Weights of a small mixture-of-experts language model, trained from scratch on English Wikipedia.
Size: 12 layers, width 384.
Experts: 128 experts in each of 12 layers, 8 picks a token.
Training: a variant of Muon for the experts, 1096M tokens, 8736 steps.
Below are experts of layer 5 (counted from 0) of a mixture-of-experts language model. Rows are named router (the router's row for the expert), up (a neuron's input weights, with its number) and show model dimensions 192-255. Each number is 50 + 10 x the weight over its row's rms, rounded and kept within 0 to 99.
After each expert's rows: a language model's description of what the expert responds to; "gets" lists some tokens that make up at least twice as much of what it gets as of all text. This comes from a sample of Wikipedia text that the model never trained on. Tokens count by the router's weight.

# expert 15
router:59 59 42 67 52 48 47 41 48 55 47 56 37 41 39 47 57 59 37 56 60 57 47 44 26 36 50 61 51 44 64 37 43 60 47 51 52 49 55 48 54 32 56 55 64 42 49 60 46 51 55 42 42 42 41 50 73 22 44 47 55 60 52 60
up0:58 39 52 47 43 60 39 48 52 33 44 55 51 60 53 62 52 62 45 57 31 55 39 61 38 55 36 75 50 41 43 63 43 56 57 46 40 41 48 55 62 43 28 51 49 48 40 67 46 38 49 39 28 49 70 35 33 46 24 37 33 50 31 34
up1:53 56 44 64 52 46 40 54 38 48 54 53 47 36 62 47 38 54 43 34 60 48 37 31 55 38 68 39 46 60 56 34 68 34 48 49 57 51 63 56 67 48 44 50 53 33 52 50 53 43 55 51 45 51 40 48 52 40 46 38 49 47 43 63
up2:43 51 50 45 33 48 67 58 56 43 53 59 50 45 51 66 55 56 56 59 52 53 62 74 48 41 35 18 44 36 56 55 47 42 57 41 65 49 69 70 60 46 28 45 59 67 27 51 46 36 50 54 42 59 68 46 54 50 78 44 60 59 48 51
up3:47 45 44 46 53 43 61 77 54 64 55 44 44 50 39 47 50 39 52 64 43 64 59 65 63 49 41 63 53 38 50 50 49 48 29 46 51 57 56 44 52 62 54 46 40 58 64 33 50 64 68 45 28 62 62 45 45 58 61 31 62 56 38 43
up4:56 49 50 43 43 28 67 38 58 45 75 61 34 59 40 52 64 58 49 51 54 52 50 59 46 38 45 60 52 50 48 52 50 42 48 56 53 36 44 53 53 43 60 28 64 68 34 56 47 54 43 34 53 53 54 41 35 44 48 39 61 40 57 55
up5:68 42 47 54 51 50 42 31 50 50 41 54 48 44 42 51 65 65 39 51 54 34 30 55 52 42 45 39 56 42 55 60 54 28 48 53 45 42 64 57 71 39 54 55 52 48 59 64 44 58 61 67 48 44 29 51 66 44 40 40 52 48 58 66
up6:41 75 52 39 49 60 70 58 75 67 64 49 53 43 45 49 33 48 46 43 43 51 51 52 65 56 64 48 55 58 50 38 45 54 46 39 51 39 60 49 41 61 55 65 50 47 55 36 36 53 53 56 56 37 42 47 54 60 61 57 42 52 70 59
Clause-break punctuation. Commas, periods, quote-commas and parentheses ending a clause or phrase, plus linkers like including, although, but, such as.
gets: ", ", ". ", "(", "), ", "\", ", "including "

# expert 12
router:68 57 61 40 60 31 55 58 40 44 60 57 50 38 40 57 64 32 48 58 46 50 46 55 41 42 52 54 54 60 47 38 48 57 61 55 56 50 47 63 58 49 38 51 52 50 55 55 39 47 54 31 36 44 56 42 65 36 48 51 63 59 56 47
up0:62 55 48 43 73 40 52 61 30 42 45 42 44 58 45 48 52 58 35 60 41 41 59 46 47 43 71 60 49 14 45 32 49 43 48 57 47 52 63 58 47 48 75 41 57 55 54 46 37 49 48 55 51 57 43 66 55 50 42 47 39 57 47 52
up1:52 40 41 54 66 43 39 44 53 40 46 51 45 52 27 43 52 28 50 58 39 41 27 49 35 45 50 44 53 64 62 51 34 43 38 42 50 52 65 55 49 37 44 55 44 46 40 53 57 48 56 31 35 41 50 37 42 52 54 49 55 50 44 41
up2:57 51 59 57 49 43 35 56 49 59 42 42 53 47 52 57 53 38 55 66 41 55 48 61 57 57 32 35 56 52 51 51 43 60 60 64 57 68 50 66 46 46 48 58 58 40 62 49 42 53 51 46 52 46 77 47 41 39 41 54 70 66 49 52
up3:59 33 45 42 63 50 52 41 47 35 67 55 58 37 58 52 40 36 66 49 57 39 51 36 49 50 52 53 71 63 41 50 58 56 33 50 54 52 52 60 53 38 27 33 39 44 58 52 56 48 54 45 36 45 52 35 52 45 61 37 50 56 46 36
up4:41 50 59 43 59 68 43 63 38 53 63 62 39 49 42 36 49 39 42 58 48 71 60 44 50 55 40 52 27 41 57 51 43 67 53 50 50 41 49 48 54 54 37 47 67 61 57 60 68 27 45 69 77 36 43 57 38 41 58 49 60 63 45 40
up5:57 68 39 48 60 34 48 57 68 45 47 39 44 52 36 39 29 57 36 57 41 40 63 56 48 54 51 58 63 48 45 35 48 36 57 41 57 58 40 57 40 55 62 45 46 47 64 54 48 54 55 46 43 63 61 45 51 59 68 49 36 61 53 41
up6:60 57 33 47 44 38 55 47 53 55 73 50 50 48 64 45 49 38 28 41 56 31 52 50 53 63 49 56 61 51 60 40 52 65 65 45 56 47 65 54 48 41 78 48 42 47 43 48 65 30 32 51 64 54 60 49 41 46 42 60 52 33 51 56
Adjectives after articles. Articles, degree words and comparatives after as, is or was, e.g. as a result, as well as, much easier, very.
gets: "a ", "an ", "201", "200", "one ", "be "

# expert 61
router:61 52 37 56 49 52 43 52 43 57 57 66 47 42 38 63 62 28 39 58 52 56 47 29 45 42 33 60 45 46 55 51 56 62 45 49 76 44 53 63 72 42 52 40 66 49 42 62 49 54 57 42 44 51 62 50 64 38 52 44 52 68 67 50
up0:55 51 53 47 57 74 43 64 45 56 56 56 40 48 48 59 51 52 44 65 40 64 61 45 47 43 56 59 45 60 58 49 55 31 50 56 46 45 49 52 48 56 48 63 40 56 62 54 35 51 43 49 41 57 46 38 49 48 62 60 43 48 41 48
up1:47 48 50 56 38 59 39 56 47 61 53 54 63 44 28 64 59 44 54 51 32 60 67 45 55 50 41 54 47 66 51 58 44 64 50 54 57 49 46 90 42 41 56 56 56 38 49 53 48 68 48 68 47 46 46 66 44 32 55 39 67 32 60 59
up2:51 45 46 46 42 55 43 48 52 45 32 69 56 53 30 54 58 52 54 62 52 41 41 55 48 37 62 51 41 40 45 41 53 48 57 53 60 30 46 66 63 61 47 44 41 41 51 52 52 47 55 52 70 57 68 55 41 41 59 44 50 57 37 67
up3:50 56 32 52 59 60 61 23 45 44 46 52 51 56 58 60 42 53 56 46 33 52 42 52 43 53 43 50 37 52 41 49 67 67 41 47 39 60 51 45 38 39 35 49 51 58 43 60 52 42 48 46 31 62 44 44 46 45 40 65 56 44 40 30
up4:59 55 43 49 57 43 80 59 43 62 38 41 57 43 52 54 50 40 55 55 30 55 34 31 66 38 41 51 49 67 45 67 44 55 60 52 53 46 38 57 50 49 52 43 51 42 47 47 49 61 42 55 54 59 48 59 52 48 39 55 53 43 41 65
up5:40 58 51 46 40 54 65 59 54 38 55 49 42 42 61 47 57 34 53 45 41 39 52 45 41 53 47 47 43 50 49 50 65 50 50 61 60 41 53 40 43 57 55 47 44 59 69 60 40 58 50 64 65 45 51 54 48 35 42 61 48 54 48 73
up6:53 46 66 60 57 51 52 49 49 56 60 57 52 48 41 46 34 49 41 55 67 48 56 37 48 48 56 51 52 47 59 47 64 55 47 59 56 48 38 52 62 41 59 43 51 71 49 62 41 72 53 33 57 49 38 53 45 39 46 58 56 61 47 63
Subject nouns and pronouns. Subject pronouns and head nouns right after the or his, e.g. he, they, him, the band, his father, the River.
gets: "he ", "it ", "He ", "It ", "they ", "she "

# expert 28
router:53 47 39 49 38 63 53 41 37 53 47 56 47 50 48 45 63 35 37 45 43 56 49 41 37 39 41 66 53 49 51 40 45 44 47 31 41 56 59 62 64 43 45 37 52 48 47 48 42 52 57 42 36 49 55 40 64 42 45 51 53 61 51 60
up0:35 50 51 35 43 52 61 57 36 73 46 42 40 46 48 71 64 46 42 59 37 53 47 50 55 53 43 54 46 40 54 41 57 66 48 48 50 39 59 52 49 48 35 22 43 53 51 42 47 46 58 52 41 68 62 43 52 49 37 57 57 65 50 54
up1:46 34 43 52 61 66 43 72 38 29 47 51 47 53 47 45 54 56 35 39 47 51 66 57 41 51 61 52 54 48 49 50 54 62 46 46 52 65 53 74 57 61 45 60 41 43 37 53 61 61 46 68 60 64 59 44 52 49 37 34 41 60 56 46
up2:54 49 54 46 51 51 46 35 48 35 57 42 43 36 33 67 39 41 32 48 60 53 30 53 31 55 54 61 70 56 54 37 53 52 61 46 46 71 48 35 57 38 50 59 64 53 22 61 47 40 46 36 71 53 37 50 63 48 42 39 45 31 56 60
up3:38 58 56 62 62 49 57 51 53 52 43 41 43 52 50 50 61 53 53 52 63 58 63 53 50 39 55 60 55 35 50 51 39 53 66 64 57 55 60 36 45 62 58 71 53 53 60 43 65 46 61 79 38 71 28 48 66 52 44 62 42 23 49 52
up4:60 56 28 67 47 52 56 35 57 76 65 47 40 33 45 64 55 46 42 51 50 44 24 53 53 39 51 65 69 37 44 40 58 55 55 50 64 44 38 43 41 41 49 48 44 63 41 64 40 62 20 47 42 34 58 55 55 50 44 56 44 46 56 42
up5:44 30 57 51 60 36 55 46 46 27 65 59 55 44 54 54 34 54 43 60 65 46 49 46 45 46 39 53 55 51 62 50 54 50 55 36 52 45 45 53 53 57 37 57 63 51 46 46 72 30 61 50 44 30 31 69 44 54 65 49 50 39 65 72
up6:57 47 45 63 49 50 60 53 40 46 54 26 52 49 51 42 55 55 55 55 36 39 54 53 41 42 52 49 33 53 39 30 46 48 54 37 40 38 42 55 55 39 62 53 50 40 49 60 50 54 68 61 46 60 49 47 48 62 45 70 64 41 55 57
List dashes, headings, titles. Line-initial list dashes and heading marks in credits and election sections, plus political titles like President, Senator, National.
gets: "- ", ": ", "National ", "\n  ", "President ", "by "

# expert 4
router:55 68 55 57 56 52 50 37 45 42 74 61 48 36 44 66 64 37 46 50 43 47 44 42 40 52 43 49 53 54 46 33 60 44 43 47 56 45 44 59 65 34 51 35 55 39 65 53 37 45 52 54 44 36 63 55 54 38 42 53 48 54 44 48
up0:38 45 53 32 22 46 37 41 57 62 63 50 48 37 46 66 64 62 39 55 61 34 43 52 42 40 56 55 53 37 60 40 44 48 55 58 52 41 56 42 37 39 51 51 60 54 50 47 48 50 45 37 32 48 60 49 49 62 55 53 79 67 67 53
up1:52 54 58 56 59 64 47 56 54 58 44 42 37 50 39 49 49 35 40 45 56 41 53 33 54 48 54 56 53 47 60 44 53 44 44 64 47 49 44 59 75 41 45 53 58 50 36 41 49 54 73 50 39 55 55 39 61 46 49 26 42 50 35 71
up2:51 52 63 45 51 38 37 41 67 42 59 51 48 43 50 48 54 41 47 24 39 60 58 42 52 54 44 38 28 72 43 44 46 58 52 37 49 40 41 54 53 48 55 55 72 66 28 49 46 52 48 48 57 71 56 40 58 58 48 47 54 40 28 65
up3:47 51 70 50 31 50 45 51 58 54 51 69 38 49 39 64 41 40 49 57 55 49 51 65 51 36 56 66 58 63 65 57 59 38 40 43 68 49 45 64 26 65 49 51 57 64 46 32 45 50 60 62 52 35 46 53 48 55 65 60 58 53 59 56
up4:51 67 46 54 60 55 58 64 51 64 46 52 62 66 40 56 58 65 45 62 31 49 67 56 56 32 43 40 50 44 51 54 45 39 56 50 41 40 52 35 27 54 55 46 55 55 39 55 61 54 58 66 44 76 45 43 49 61 49 48 43 41 40 55
up5:41 38 48 37 46 32 79 40 58 52 48 50 58 50 53 45 57 55 47 57 52 40 41 33 42 47 48 55 34 35 51 43 57 49 41 44 47 35 50 49 41 40 38 39 49 38 41 57 40 31 44 21 55 46 58 63 44 54 27 52 50 57 48 28
up6:40 41 72 54 47 45 60 63 61 63 46 60 34 22 55 37 46 62 60 39 48 52 44 20 54 47 39 64 41 55 58 60 54 57 55 63 38 42 48 55 36 53 35 46 53 51 39 49 32 56 65 63 45 38 51 48 40 43 66 63 59 52 48 53
Determiners before nouns. Articles and possessive determiners opening a noun phrase, often after of, in, with: the, a, his, their, its.
gets: "the ", "The ", "a ", "s ", "his ", "an "

# expert 1
router:61 61 59 50 50 66 59 55 52 51 68 68 38 42 28 77 63 36 50 50 43 52 40 37 36 55 33 57 42 55 50 43 48 47 48 42 60 57 47 60 69 26 36 47 62 63 47 50 45 65 66 38 35 39 41 41 61 36 35 49 44 70 49 46
up0:43 65 51 31 52 43 43 69 52 26 66 43 50 62 41 53 45 36 38 44 63 53 60 49 37 61 53 45 48 41 41 52 53 58 34 58 56 40 61 53 61 39 43 59 56 53 38 41 61 51 70 29 46 54 49 58 58 41 50 56 60 36 37 42
up1:49 56 22 33 54 38 65 47 36 43 40 51 39 64 64 58 49 56 48 52 55 24 58 57 64 35 44 53 39 46 51 62 45 59 60 43 45 52 56 35 62 51 54 42 55 55 26 64 52 22 43 55 64 39 50 39 62 43 58 60 49 41 68 64
up2:48 53 45 49 56 74 51 37 31 45 55 45 45 49 52 42 30 52 57 53 40 48 45 43 32 31 59 33 48 42 46 36 47 59 56 51 54 53 57 49 64 43 65 45 65 52 65 50 62 54 47 68 42 59 54 47 52 54 40 42 57 37 41 37
up3:58 50 46 33 43 40 65 60 55 33 51 40 61 29 49 50 64 41 33 52 42 57 63 47 33 33 49 49 55 60 38 51 35 51 41 52 40 48 51 47 45 27 52 46 56 61 34 50 45 51 42 49 39 57 46 45 47 56 52 51 35 68 43 48
up4:56 63 47 37 51 51 54 53 55 47 55 41 60 32 53 45 56 52 41 49 55 39 60 45 40 50 54 46 61 37 41 59 51 50 49 48 33 36 50 52 63 68 51 45 54 44 33 28 69 51 44 64 54 47 59 50 69 49 48 58 46 34 68 51
up5:48 57 56 75 51 45 39 47 51 59 53 56 33 50 50 45 68 59 51 55 59 62 56 51 53 46 44 43 47 52 50 51 38 39 46 44 54 41 36 35 43 33 49 40 47 33 52 41 52 31 53 63 32 54 46 49 51 47 45 40 35 38 34 44
up6:56 67 38 47 41 41 58 68 48 61 45 49 58 47 40 54 60 74 55 57 40 57 48 18 60 38 48 64 35 46 40 29 72 39 52 45 41 39 44 54 69 48 68 64 53 54 37 49 47 47 49 46 46 41 22 41 32 46 59 67 59 53 44 52
Sentence-opening determiners. Articles, pronouns and determiners starting a clause or subject phrase, such as The, a, He, This, which, each, usually followed by a verb.
gets: "The ", "the ", "a ", "He ", "he ", "This "

# expert 37
router:46 50 44 61 63 58 43 59 42 42 50 51 41 43 50 59 65 53 47 78 49 68 62 44 34 43 50 53 51 58 55 50 38 49 37 53 53 56 57 55 57 38 55 55 62 65 51 58 63 43 48 31 20 31 50 45 56 54 42 57 35 68 46 46
up0:67 55 50 53 63 60 41 46 52 67 61 48 46 45 55 27 57 46 44 69 42 52 68 36 40 38 41 58 38 44 45 66 41 45 56 56 57 37 53 59 53 49 56 64 51 53 30 53 60 46 31 36 42 37 61 57 53 48 60 63 56 52 53 53
up1:38 48 63 44 57 44 53 41 41 49 72 30 53 38 59 41 45 59 56 55 42 59 58 40 39 53 48 31 51 41 54 57 59 37 57 57 50 60 53 51 46 53 49 52 65 45 49 42 68 57 50 61 59 57 39 36 60 39 37 53 45 46 49 41
up2:58 59 44 37 31 57 36 46 62 40 65 38 34 69 37 54 66 41 49 50 44 69 62 47 54 59 52 46 48 61 68 58 39 63 43 55 46 44 44 46 60 49 56 64 68 43 43 48 48 45 48 49 49 41 64 47 47 61 69 53 31 52 43 54
up3:66 34 27 56 56 60 64 50 44 62 33 59 56 39 60 49 32 62 61 32 53 64 52 56 46 44 56 50 57 43 46 67 33 57 58 49 50 32 62 50 59 34 57 74 49 60 66 47 49 50 44 45 41 43 45 59 58 62 48 70 61 47 47 57
up4:53 49 48 55 46 53 55 50 42 35 44 59 50 52 29 60 46 41 52 61 32 29 44 64 27 32 66 70 45 47 50 37 46 56 43 40 39 51 59 40 44 67 42 37 55 35 74 51 61 61 52 50 35 70 42 41 46 57 34 53 63 65 32 40
up5:48 39 59 53 63 58 41 44 44 46 43 48 35 50 54 51 49 67 41 49 50 56 53 47 34 46 65 45 43 69 48 59 56 38 33 54 64 55 68 53 57 46 56 50 53 45 70 47 53 39 62 52 40 48 26 43 30 31 41 33 52 67 58 59
up6:45 62 51 43 50 50 43 68 48 46 47 58 47 58 39 59 66 69 60 39 52 57 44 54 44 51 38 64 47 63 35 34 46 52 38 64 57 35 39 34 56 52 71 62 59 39 62 45 56 54 47 51 18 45 58 39 50 53 51 70 47 44 53 53
Table and infobox headers. Field labels and cell starts in tables and infoboxes, such as Home team, Born, Coordinates, Votes, Height, and empty cells after a pipe.
gets: " ", "0 ", "1", "1 ", "2 ", "No"

# expert 21
router:53 50 49 64 45 54 41 57 45 39 55 57 43 34 45 64 70 38 44 54 36 42 50 56 50 36 38 72 29 62 63 47 54 62 62 57 68 46 54 57 49 42 56 68 49 45 49 40 39 47 51 33 47 58 62 46 59 41 54 46 28 56 56 45
up0:55 45 52 63 58 52 31 59 45 65 45 24 36 40 40 54 51 61 47 51 55 68 53 40 48 54 58 55 48 46 40 56 67 62 46 45 51 54 56 41 49 38 63 36 48 31 40 47 48 54 56 29 55 39 58 46 46 64 56 47 63 53 52 55
up1:59 64 41 41 48 39 41 49 61 60 46 62 53 37 40 54 52 52 48 53 44 36 48 46 33 53 61 50 42 80 59 49 58 32 66 46 56 67 44 73 52 53 38 38 45 47 50 49 33 41 41 44 37 25 68 51 43 53 60 55 65 48 57 47
up2:55 63 37 42 39 49 50 60 50 67 32 29 43 32 72 50 49 41 42 54 49 45 51 49 40 60 61 57 54 41 50 48 59 44 66 44 57 46 67 50 50 52 41 48 60 63 55 34 59 75 56 60 53 46 58 47 69 49 46 66 56 54 65 44
up3:50 49 55 42 46 61 42 45 62 69 51 62 54 41 49 61 47 69 35 55 48 39 56 63 48 37 46 57 55 52 66 47 37 55 62 51 58 43 34 52 45 60 40 63 41 61 39 25 52 53 52 43 52 46 48 44 59 47 70 47 28 50 63 43
up4:53 63 53 44 47 64 25 41 43 54 50 44 23 42 47 62 67 39 54 54 62 45 53 46 54 58 34 46 51 61 54 49 54 43 78 39 44 37 50 34 60 27 59 41 48 34 36 35 42 48 61 57 44 68 49 40 61 60 52 49 45 59 42 47
up5:46 54 54 54 43 66 43 30 49 24 48 39 46 59 42 49 41 44 36 45 67 48 48 55 57 57 70 54 57 54 52 45 23 34 47 55 59 41 57 60 58 69 60 55 46 39 59 43 36 57 45 48 60 52 57 75 41 41 42 43 61 44 40 42
up6:49 51 46 69 43 44 61 59 45 58 48 56 58 59 46 71 72 55 58 66 48 38 60 45 47 49 49 66 36 47 68 56 51 43 69 38 50 58 30 52 51 56 37 46 51 51 49 48 34 50 45 62 48 34 45 53 35 60 50 61 51 33 48 53
Coordinating conjunctions. Mostly "and" joining nouns or adjectives in lists, plus or, but, while, &, and commas before "and", as in state and local.
gets: "and ", ", ", "or ", "but ", "& ", "/"

# expert 62
router:54 56 50 56 46 53 59 63 47 51 51 51 41 34 51 61 76 42 35 60 34 55 44 61 40 39 47 65 57 44 70 45 57 54 48 55 62 54 57 62 69 58 64 62 52 46 48 33 53 45 50 53 48 61 68 54 64 49 54 50 30 60 53 61
up0:59 61 41 53 57 42 51 61 68 49 68 49 30 44 44 53 77 60 38 59 47 62 45 38 52 44 56 39 60 51 52 43 40 57 47 45 56 40 41 34 67 48 64 59 50 47 51 46 57 51 41 39 47 34 62 50 59 55 58 42 54 59 44 45
up1:47 42 31 50 44 45 49 51 56 49 71 55 50 58 56 48 51 51 35 37 34 39 62 56 49 42 67 57 37 43 42 41 52 41 54 39 71 47 50 50 51 48 50 49 43 53 50 39 45 73 43 52 57 46 42 46 66 60 42 63 41 44 62 70
up2:39 33 48 50 58 45 51 69 33 37 42 34 33 50 41 58 56 65 35 55 44 58 57 42 39 59 47 52 44 53 51 56 43 48 34 50 16 54 50 39 51 53 47 53 41 57 46 48 49 37 64 53 29 45 71 70 47 47 65 71 38 48 52 50
up3:66 46 59 52 53 56 50 32 23 51 48 54 46 43 51 40 43 64 54 42 36 43 62 36 58 29 53 37 54 62 58 43 50 50 45 64 47 66 48 53 51 52 56 75 60 51 41 55 29 64 54 59 48 51 52 25 47 45 42 51 75 41 66 53
up4:32 56 58 68 30 39 65 42 45 46 55 40 38 60 38 45 56 55 41 60 52 67 29 52 45 45 51 53 54 64 66 61 59 46 69 60 31 39 44 50 61 29 44 52 69 58 51 47 48 64 47 42 62 49 45 55 53 48 47 53 47 80 56 51
up5:24 51 33 82 46 56 66 39 50 54 57 52 54 39 46 49 44 38 38 73 49 45 48 50 46 46 61 51 38 64 52 50 54 51 62 50 49 38 63 40 42 40 53 33 53 43 60 44 53 43 29 55 53 43 68 61 30 50 51 49 29 40 55 35
up6:50 49 49 74 72 42 62 57 45 55 44 26 57 51 33 49 68 53 51 62 71 63 33 42 43 49 54 43 64 58 62 51 54 50 38 71 59 33 50 24 57 52 40 56 42 55 60 57 51 68 56 57 52 43 34 42 46 50 48 43 45 68 42 35
Topic nouns and conjunctions. Abstract nouns ending section headings like popular culture, See also, History, plus and, commas and also in prose.
gets: "and ", "also", "or ", "History", "career", "such "

# expert 29
router:50 56 55 49 48 62 48 60 49 33 65 66 56 31 50 55 62 45 33 56 54 47 38 57 45 52 40 64 49 66 41 49 62 60 61 55 53 56 49 55 54 37 51 50 58 58 48 45 47 65 58 28 42 46 59 46 72 51 40 62 51 59 59 47
up0:44 64 49 62 61 46 68 47 40 41 79 66 44 37 35 51 45 49 50 29 49 53 49 59 54 38 57 56 61 56 44 48 46 49 50 63 37 43 43 58 58 33 48 36 68 58 46 61 50 58 43 47 35 60 31 40 42 66 30 47 44 60 54 41
up1:39 29 56 61 42 56 55 49 39 55 45 49 73 48 56 56 40 43 47 69 56 31 44 52 53 41 37 57 55 47 53 54 55 47 46 40 50 53 46 49 47 42 46 42 39 46 58 27 36 41 51 42 44 60 44 49 53 38 42 52 58 47 66 50
up2:49 45 49 39 37 32 52 64 51 31 60 53 51 58 57 58 51 54 51 62 46 41 61 55 54 36 58 55 50 70 55 51 36 52 61 43 47 32 54 30 46 38 50 38 52 49 50 38 67 50 45 38 51 42 69 59 59 53 49 77 62 55 51 35
up3:66 48 57 43 54 45 53 63 68 48 61 60 60 33 56 47 54 54 50 50 44 44 43 53 51 45 44 48 54 44 53 42 41 47 45 52 62 44 39 65 58 50 51 62 64 43 55 63 37 42 53 37 72 41 49 42 35 42 57 52 46 51 57 52
up4:46 61 58 62 63 25 43 61 50 43 49 43 41 61 57 62 56 54 38 48 45 45 38 48 44 47 43 59 33 63 43 61 58 65 48 48 68 42 47 48 59 42 69 44 62 39 59 63 44 23 41 59 46 65 55 41 46 64 32 50 51 56 23 32
up5:52 50 51 52 31 51 52 32 49 61 34 41 57 49 45 44 41 44 49 62 32 49 42 40 43 52 44 39 65 52 50 46 65 42 50 47 39 59 39 52 53 46 44 55 53 58 49 17 34 49 60 48 43 27 56 52 43 49 47 51 51 35 49 45
up6:43 59 36 62 42 53 46 62 43 55 54 64 55 66 42 48 48 61 48 48 55 49 40 45 45 47 52 47 59 49 59 46 53 44 50 50 51 55 50 46 69 49 46 47 67 36 54 22 45 49 36 44 65 50 42 43 62 33 54 33 48 67 61 48
Biography verbs and copulas. Main verbs and copulas in biographical and descriptive sentences, such as was, is, became, plays, played, often after he or who.
gets: "was ", "is ", "a ", "as ", "has ", "were "

# expert 36
router:52 38 56 52 47 60 45 44 53 51 54 80 39 39 38 46 76 36 49 41 54 52 45 43 42 41 36 55 43 65 65 40 56 48 39 48 51 44 43 54 65 39 37 41 48 61 44 58 38 49 44 33 50 51 53 33 47 35 43 54 45 68 42 41
up0:45 49 60 43 44 56 55 26 52 40 61 37 44 50 53 61 62 56 57 52 55 43 61 22 53 48 60 51 54 57 53 54 77 58 42 49 46 43 48 56 46 60 35 61 49 36 53 48 49 56 51 51 35 51 61 55 47 54 39 75 46 60 63 64
up1:25 43 38 38 58 76 60 65 48 41 51 40 38 49 48 51 47 46 57 64 56 58 35 51 47 43 42 32 43 55 40 48 53 53 43 41 44 47 34 66 54 61 50 55 84 48 43 51 40 50 62 49 45 50 70 39 51 40 38 69 56 51 42 50
up2:50 40 47 40 43 38 60 68 56 57 59 79 38 34 48 62 78 45 61 62 57 63 42 68 40 55 49 45 54 52 50 53 40 47 34 53 60 56 46 43 50 40 52 59 45 58 48 51 41 47 33 45 47 45 50 48 41 53 63 56 60 46 59 69
up3:53 41 51 58 46 61 56 61 44 47 44 54 35 53 56 72 49 71 44 52 40 36 45 51 44 38 50 35 39 51 52 60 56 38 43 64 45 48 42 52 55 50 41 43 54 51 58 37 58 48 59 52 48 55 34 43 44 45 55 65 47 54 52 40
up4:42 57 60 53 59 57 66 36 52 53 55 41 45 51 45 40 42 52 55 41 78 58 47 47 51 43 46 51 28 51 56 57 46 42 52 52 38 51 58 68 45 46 47 40 57 46 49 62 56 50 67 54 65 64 65 67 42 39 46 43 32 65 52 47
up5:25 40 45 57 70 46 58 65 40 54 46 48 38 54 58 46 61 57 50 61 61 43 59 48 66 47 46 39 46 45 50 33 50 42 70 50 33 33 57 59 54 45 63 58 36 60 48 46 37 46 47 52 44 58 53 52 51 45 66 35 51 56 43 43
up6:58 47 55 52 36 32 47 68 41 52 70 54 76 29 61 49 52 36 52 41 52 45 50 65 42 53 33 54 59 52 43 65 59 55 67 50 65 67 62 45 56 70 83 43 61 55 44 60 47 43 35 43 53 56 41 52 58 54 48 57 49 52 48 55
List dashes, connectives. List-item dashes in infobox fields such as No. of episodes, plus function words like and, in, other, known, as.
gets: "- ", "and ", "in ", "the ", "\n\n", "other "

# expert 33
router:60 62 43 63 45 48 49 51 47 44 56 48 55 42 65 60 62 49 41 53 42 44 40 35 43 38 49 61 49 52 42 39 70 51 59 44 58 40 53 57 58 44 33 58 67 63 49 59 33 58 67 58 55 44 41 51 67 38 34 70 33 60 51 36
up0:50 74 49 52 64 42 59 45 40 40 66 33 50 40 59 42 46 38 48 54 57 38 56 57 36 55 63 41 66 53 51 52 47 53 57 58 47 65 42 39 66 50 55 60 73 69 45 51 43 50 44 50 44 42 50 55 52 41 54 61 50 42 44 57
up1:55 56 48 43 61 51 65 55 53 61 51 44 53 38 63 51 30 60 42 25 44 51 50 47 31 44 50 58 52 63 55 49 53 45 53 51 52 40 53 53 56 45 41 58 54 60 59 65 48 54 55 41 51 47 44 49 57 35 49 55 45 57 48 62
up2:45 51 49 48 34 39 54 61 32 54 50 54 45 64 60 63 58 30 54 43 34 37 46 36 58 41 39 57 53 49 49 63 54 48 64 54 55 49 46 33 50 36 45 55 68 59 38 39 56 69 46 50 49 45 56 50 46 46 46 42 59 57 53 49
up3:66 49 37 57 46 61 37 33 58 58 56 54 43 45 48 31 54 49 53 34 51 45 55 49 34 48 71 42 41 43 48 45 47 32 54 52 53 41 48 56 49 45 46 44 54 42 54 30 46 51 57 45 57 43 59 67 62 42 45 44 41 39 51 47
up4:42 43 47 49 53 52 54 46 72 39 61 47 59 55 49 58 54 58 57 50 52 57 54 55 40 58 60 40 59 56 35 59 39 46 59 51 47 52 54 46 36 43 39 45 41 62 46 63 54 52 44 49 55 61 67 39 45 52 62 53 36 34 47 42
up5:51 56 48 41 54 58 40 48 41 52 54 45 52 55 52 52 52 55 27 53 47 44 57 52 50 44 74 53 53 66 45 42 54 61 49 43 44 48 47 59 33 44 56 39 57 47 59 56 49 55 55 63 49 50 27 40 39 49 37 61 53 45 44 54
up6:51 47 60 52 44 55 36 53 52 52 52 61 56 62 54 70 60 40 46 56 38 52 47 52 45 61 45 49 40 54 54 29 47 46 56 53 58 47 53 57 38 56 52 51 62 38 64 45 31 46 48 51 38 62 44 34 52 55 56 69 55 49 46 35
Verbs after subjects. Auxiliaries and main verbs right after a subject noun or pronoun: was, is, were, had, been, became, would, led, goes.
gets: "was ", "is ", "were ", "are ", "had ", "be "